Weights of a small mixture-of-experts language model, trained from scratch on English Wikipedia.
Size: 11 layers, width 256, vocabulary 8192, 42.7M parameters.
Experts: 64 experts in each of 11 layers, 96 tanh GELU neurons an expert, a sigmoid router, a shared expert of 128 neurons.
Training: a variant of SOAP for the experts, 308M tokens, 4886 steps.
Below are experts of layer 7 (counted from 0) of a mixture-of-experts language model. Rows are named router (the router's row for the expert), up (a neuron's input weights, with its number), down (a neuron's output weights, with its number) and show model dimensions 0-255. Each number is 128 + 32 x the weight over its row's rms, rounded and kept within 0 to 255. Numbers have three digits each.
After each expert's rows: a language model's description of what the expert responds to; "comes after" lists some tokens at least twice as common just before its tokens as in all text. This comes from a sample of Wikipedia text that the model never trained on. Tokens count by the router's weight.

# expert 8
router:109110184170141064153174161087167164131077126148200138169091082164117132130107101102176150119122111135128119136111122111141120120100143095152193168149147106149131159139123143140184124183106148136054176118092172128117149121205138153135069092081158108175165163134150133098194131131090146084125138096123140049121095137155137138081119081032091125111160136123092161110165054139169145105123133131152101106065114192106121137160133128089077091092145116077138090079079128119114172075128128106147150162068139141109114170102120093116083151114121128115093166121174150127141169131126018138179110072168114081104081164156154103093116114094108150089133162146150158153147159142089110134136133136131135104136074229188119136135107134094078116146162165122113137116110124135183102133124110
up0:138103120153156118145101071088177154158158153170166083130125070131115113146113151164145129101092163134144116160132136101129133052145155156197090152161076147150120156165100101112141115135105126116117069152110065087116149109126152203103130184184115119120140160144092163154099076165084157120125131101200113137130124120104131144098084092093140122124179083111118078126129135104183137138141141205159107101148130138151123123083101176097175098098135183122157113185099137145144148124103205109152131137043091159086148177136072067137161144107113105034110120149085131171112127093098093112160143102142133155113136166194108114142088091142139122137170175171124149120154157050117116133117100170149105063118098098143161193211126134130099079154129113118128126172203106118158064155139097
down0:180190106079144119103113064092126141114121072116104108116140154136159154051147143087162148137146174099130187118123082177096108121090136142163162104089115108139134166120170082138098115133187150089153195121102109188149147155177139143115108142162175124151186097188147146115135129172162104151119178123145118124087187124165096083158125044104125134088097144107113169119164155198082146085101107102116086155118136115093141133136167107131091194130108143132148106089124096120071113119175095162136145142048129155142140177072127144096119136116077093127134113080125227110108176116165114167101210164121096138133068101081132125081130124169118133118150049160135126158104118126173115116115185061150167149137163097150171140146083156124077115160116152092144158114140124113111116056123144
Description: Clause-joining punctuation. Commas, "and", "or", "but" and "of" that join clauses or list items in running prose, e.g. ", which", ", saying".
comes after: "s", ",", ")", "\"", " However", " one"

# expert 48
router:118130189113177111118084142142146169101062176082162135142128047176132138053085113118147112106163125091112118146111133103162142104117164124164119143136131088153084130183093153097171110155140160155117101115086152128102147119188098162155091066091177186160162132137159129147144147160098112090139172106141146132116129144102187123129200118087181140108161123086102148091097090144137111140136082110157080096131167153085155078138187166037113106153112071110095113094093078156143161155107104116122134206103150171128111169114114131130123122136109104188139157150111098146119137185143063107138130094202166106097063125133121141117147147151142182181148188153179120163083157169135083140126109135077102100148074189158113131142121129198092099117165156158092168078078114111122161148148146
up0:081227149136134155073112143148136151105126115153145099140132112117155112137077159096157185105174124095158128091157107158171084165142184188102101132155123134118078149138101154118137093127153154086166179067077132132073115038090109092117062089098110144092121108144138135144082088132086109097149147114102127156156121110092113084087108089142173182148160128096126149110113123118153143150173132134074071115124165133109179141081145129130145133147121141098029133164120114092100139173105127178125111072152068104150070116111159131141123084124076103098157091100081107206122196183113126092064124167063130132090125155165107139106137165155128107159105128121122163130042114113095111147092119127137135172112071181109105130151129054134180103133149165084127104161110143150162132083137173
down0:136143145149140178088166183148130170121179092166125080114123120101111135149173182092154063108074146104087099135089129126110122134135115144133098136117126132123113102150097106138120117126146170136167086156147130107150152091109116115134115096136104122138142142171163125155134077115178111089158107090089103134081071134150149092148154164100127105111197074120128157060135118108129106118169117100181114101162121157167075116109154092085091137179102175106101094083131157130117172173159049134115117107047092124173146155139119163195053168073121122121136139072144134139132081140139075141140121094110051032132122130161139083112144117075166163112093127111140095082148125161128143182154046157118123104173162138149104148121167118042201063101178096100103048162122125155109156106138129
Description: Predicate verbs and roles. Participles and verbs after "was"/"is" or a comma, plus role nouns, such as located, held, played, head coach, contains.
comes after: " was", ",", " is", " were", " and", " also"

# expert 36
router:090105161116162096171165129134106128129109132078227139182162059158130120121098103169155127108098122150112048183106126117131149153146165105156159122148141180075122156144079107161179152115169116192132125183132202133102155103171096136121089089056167141131097123114146112183145097147131153120062151119123094078101089146184115135081107073114098147129120136112131128092128187168144079127195113123141096158121147162034127135131138136088122115098134076112122114084159096083088150116110145130149109109116176168124090156142084141111076092194145089139112134108144071078084143139146068134170114120143100089080086143141125118056160092150110181089113172092131148167142156148107105193123129130140148067111109211183133152134138146125154083102125139082138096120117143128141144158113184
up1:110086112111121194089167079088090145086102117089152102129105149119115129143151161136132128128163162177118061103125162176141136134151082168157158126122123090067147116053127131117140096113192103124128144159074159080115109059148107122130084175098143127176116125116169104107101108060108112072105126189095104144185157168121116112089079089101125160173102104124107105152108128111146103097134165121083127204142126150101162162125114122148134111082113111123082153129170131112120112120135122112145104097142111138073222160157168115121124131112124134135167098230100135128112104085185125147181134150057151118130142126075125124047130122077165239119113089165143128136136120070120128195139137178063127062140125116076111124120157083131114142073126143099132112131167117084068153138119186
down1:152105166153174118120148154184158194119136139151117109114166117149166160152181198129105109136107086119121185083108164056124134118131160110094131134136180126115133103120138165113111124124139181100081149199145114140148143125133094084165093147161094130102146130178150150080131096150114105162110150071083145076115104122091141057174122146146083155071121131109151218204087122106078132224174148141114136102131098084178123141157146100098108118105186113121130099150129112193102123141098118172121167106067107084139070118131099101105131125143081083184096148162093126127046133091121146157119130065222091112092142144092122131123167110148184136144208151120140160129112123085069182134115117132097115123127104137145120150139104176108108075176141114140108171114086164156156117125097178
Description: Hyphens and list dashes. List-item dashes at line starts, range dashes such as 2016–17, compound hyphens like follow-up, plus "of", "&", "/" and table pipes.
comes after: "\n", "-", "\n\n", " al", " re", " Al"

# expert 50
router:105144144154149145125145146151150143118113143063141145094155117173151080056084139106188156120081107144116067141126155119153102158118118169135077112154098123139106106121140114120166145136136111170103129112189143091090110152187079105103086084065190159103125114173184156153123112172098071069100138097145126047155137157120166125117126104108091153102146171122111147084172148134121160123153150153144129119133255146070088128105178151181116124124132098115111151155130134102077155119075099106132117095132174122174091184108116106138071178102124048171090156160140132151110134096171082122160119152157141078164061147149112091108085200123178154126138136116212150108137176120098116162141097177102104100154136187156170123110107127165122120125113146147122174122078143152195142110136175
up5:161138139163147158107120118158093152131111122173162148102073142119137078097140197117140146079141128128143111111094155141100104093132166100093123088207127094138124150148116191084105107076145112110080100126128145126118113132134105072157059145140131193146101136163123215133119118188145161123087164066037080149104132151181104089123162122114068067115154142159144171155084106137082131136146085121148117144119127144116100166117124105096155088164137102088153119133049112160148143043203160099134136135139131091112158156136181095152112083103107124135148158119130117151035105135109115099151093157163116092070140163165150101123099115149091119148165113145115108147104156209069116137082118116181131116104126153104154170107088137197101112071116158185104102180102173109159103065151091
down5:164134140166154197071100099134116127121142137146159076060127122149094136101124154156148173135077125125101165150120202133132117139146172200107133081142192150161160105092149154112132092156149141102079160125150143163119138065127170125138114109145128167147101171112119148120131140126123143119116143239098126104188186108117096107099153187087115159205163109144113114120152197118120163084140088136108129103130146105124093126124102138185149132152144109118111131192144167138138083111167143138105165087140101086147138162069150122181120157135091133130097153172120167082105104085083140108153162078132168131097164151124173112134099136095102106176083094053196132162127148156102177080129140060110161128088085061159140061103100137101123143187159110154171077137150177130104120100116217
Description: Table cell separators. Pipe characters separating cells in results and cast tables, plus semicolons, and the piece "dr" in names like Hendrick.
comes after: "\n", "  ", ")", " —", "%", "0"

# expert 60
router:139102143183150091172111122103089138133077181108176130102114135184136128094150108086174110105109151142155108112104128175146069067126113087180125101129119193151103141130100150184151109133145120167124101140092141107119145116148091095129094125096138135112106105166219130125119119164144131108101134144120056133130139155182169099143120105148134093132095174132119175107104110172115117088169137142192109088094214225069119123175167149093117085157129073143140117102146055053152113141105120134148111125139132131163097146146134083151089108126088088117105172098156060083131157082156114125145100096140126069113133173143095122094184106154133200137135115085092211162089162197092087146127112073105152043161136171167117118147100127097112171077155122195119107118113122127146114127148157
up0:148135182195138061124110117157138105193136128110153106127110116121117176144151119104140100099100139192201162097137065161168129090117148082165125123087096113126116174102067124074136078167167155184109145148107109165157139124117110095137100135100123091129153136131148184125110150145075085082149122101161127116185135161167167103136119151128089147156079127121150108125124088143004185103165129090155143184201112162108183097134117088138132081098112137106107131118184113132157158133141071082171118121130114152160109124162123053121096145114111159097199128174146088157169158053092117102120139124063170070129125148139133109115150106146120136154144101098109109141160181110120120159121112097123155142093141128070129134133099110135114124085007134197107157079140108137071139118167128
down0:179131099137107126104164191086100146155125102133110112092176114157154153099106056148194080104123147220105122145160133150143140089141061119139101137072130162094097154163130121129114089173120143141179191121103110097138134137103121109073101084131085160095146117148106115106188154132110110179144122144153133148083126143179111164124093191107088206087148159143116163136113107100117068112072146124133104145154154094116085088133183165109147132137115170152085081111103103171084118164130127091093156085035175077119136063118142127109084095132122121163159178117170088066123090140091143081174099135153159180105184134135116177121114142148153101130121178093168144123124135116121108184137139089168115075127064092174090109139126114139067086140110137172111131090176122122181080070142107
Description: French articles and pieces. French articles and particles such as de, la, Le, des, et in titles and names, plus hyphens inside compound words.
comes after: "-", " de", "e", "o", " La", "a"

# expert 59
router:110121126101161191165122168116159155085132170068144077101136131186140103112097114108155141150148091091179069153125091103144065150143116106100124132152149098111107169082114167058180140150183169151106103157146217122045127085167100070090073118136184146178175154165190145093119084145114122085080129131069145077135096127149134141142124079101128113128131172091081164132128107122067173120179109145170123135133141144113141141106089157099126110155145105158121079114132149137125110103072131087140186130143145143140128141155103130143092110151111135188151133070168124106147123133196053093138147110130141108134089138104126126088088146191155151156142120135143181226073155144116101141120131154123092120201097153191142120179100152200157184102106119157142173104088130134147148139114134
up0:119211112138139167118093139136189171136036116117091153122151124194157136107073132103111157120126114196098101156170070094154102112103154117115126129121176118089136087110082062147140089142116163138111003155161163115129132093139139109154135123111118069123158126096095145095085079154112126098146130191167150127139115099168094147116173098100123119154176153118127106133099123130162155139126127121106115069134145151162178113187095148093091083150128134130063097098135128111111208161134150083138128133109138132135070136135133129108139162081085101161174102099170137087110139113155142164139161119076166119101140153187119105098119164140125148169135176146099121093088108167167107149119191102039153149187163106085101183147130105094194208146136122126159116092146181170173124140090159
down0:138206134101157130103153162094190077129111070124137150068099116187116129164120178155163132116073143172102095131107100090121165144084158139104098121082186134089136113128149163075104151143117138109074157187105165173117111153121151126134158195134178134111155106115138180106093085117140137167148083154127126176166128145156111134109140123065119090146163100099108137173125075119117166145096132114115068124149121149179176126180122156135133138142114084119131082058055137099125087141063139168125136127105132150074088134114164132128097133125132085093116150132135145130173210109103123176136158155070182139190131079195094164121041120107163118139109102069082122069123121129121123142092148160104089098082132099125037176142101131134180167128126090140122181099203135122157105111140143
Description: Prepositions and relative words. Prepositions and clause-linking words after a noun or verb, such as that, to, for, which, over, during.
comes after: ",", "s", "ed", "ing", "d", " due"

# expert 58
router:118044111124162148086108116168149148066103157083140131108156160155123066131097132064166180110129130148105082154112205128149115126149082083163098141161151097187056109118103145109184124172176123115070099110142140053113161084172102126106094112136135202156147125135147147144145121129087103105138156155124123118169119142159161105145168092141117110121136158055097118105084100227139067105140161142128100108078161133068145127147134164122122096125122093124078105130152078066082168140112147112155123200165132121108112196128046064132096127118132099143139162137175090102112101157171085100133161133136176082119099158155129125090161109144077113162179132162106142138137094177172097169121121137073091079188143152129144112123133129148172114103180156189086152128111147094140125161133115
up0:103094186119135120067140126083137157112120146088112083178121112127107122111094169136145119080153100115164124062227097079104174146168082165098130164167126126183171181174133145123116122187162144120074081102090152126121121130156108107133124113160103133105080119093183194166127122155137170128197114133154117114145057155117103083156145098086111120152121097160183166087134127114157172156080114185146110153138142141161156156088137146086167131126149115152142151131125094166095123140155165165164099091124124055163100141128098185093136146166121087083072110180152128148232163095163125060098123067168122146077085082133127144116075153141141093092114128078136119114121138162129108135099088135171092156100060159149117161175137100123099135091133110169160144139128138161175148187177116
down0:100115130181147128134050142084106154127178053160182189108103155176150129152118151110139116107101125156073166162152095134086100102178159162128102135127172104133109135153086134143109100145122105136139151081107138107084159148151127102077150124154122117065075132133087142195111102180067137149110167143131170140085108175116142153123198092160136198144139128128124123169161140157202190186076123173140125098098165177163142186127119108093125153121146176106090126133119112100133102135140176148125148095134165140195084188167131184190146168159106142157117142103153124148152131136042145132213086099203091107174132148153135087117130153182113093130116163150115133102180161130150140115128197133106117213156075091127133158104070120103100142137106154122145129126157102149076119154134123
Description: Copula and articles. Function words in definitional sentences, especially a after a comma or is, and was, is, became, This, The.
comes after: ",", " is", ")", " was", " a", " as"

# expert 56
router:095111152109164142155107166117152136084077123111140149118133073171162117059083152078173103162119133145144111117112103103189126116190146095129102131165094152101112135091123137168174104150166123139134081147124131138125132143145079141164107117073209192096155119119146143134192146140098140123131141193149130103121102168182167138121107113081148096149100174125110137050123113140080139153151100110157082137107174133155090091106115161174101090127123106113049099127060107087107149135089129160166066155148202144162131135098010149119068160116103063159118157076198082104140145138187096120132107129145128112087107132143128150119161109136141157157195164115111143155091117133161093147140110092076064096178087180157165085129149169171091108132144153135123209130121136140118111147101105
up0:088094181083129125088157162102060128138151142091112148133157131150166122133127106129126170138094112094174146144111112114165161083144118190172058163140122111140051170162118147146106058167155179138108143150065101153100113151171113173156132127132107154110101122143107158162136138132110145056072106127106158193114143126160148198126097117067145142154100083089166146070115099126129062142112214101104090112103104104135104097087121144085093133099072170117075077124136145094095189131046104173120130171131084073114137149120093123119102161051166179075160122148135108121172145122135125087117163096125100057133091077159135112176123133106078128183173119192130158161150125137121120118115135128069107084148130144174140093150118197146173096141099166140133140137165120094138091095110119
down0:112170149062138149096133108120151145067125090166170147093094160137114110160106073154055127197176098173163136131119093126115131177122137150225137126156124122130159118083123155110143145088100138157113149093154090121163119174172114111113171153147136170124099148131125109158155142152144134176201086086108098127121117133095127128151100163096186130149111133135133108179096093191126135098150157101147177072197137185127189125157151122160104069149086073169116111126110186155129128113165090083091155112130069146041156098131105143109139058101111118156144123124120128099084105132151132142124165140154121085119125150134147112148090083150121121164088137127165087095131153117069064120122102147148059066093201139070172104153151123112106182170122055145097125108153116133046100085152163
Description: Election tables and "as of". "of" in "as of" with dates, and pipes or blanks in election result tables with votes, parties and totals.
comes after: " |", ",", " as", "  ", "|", " is"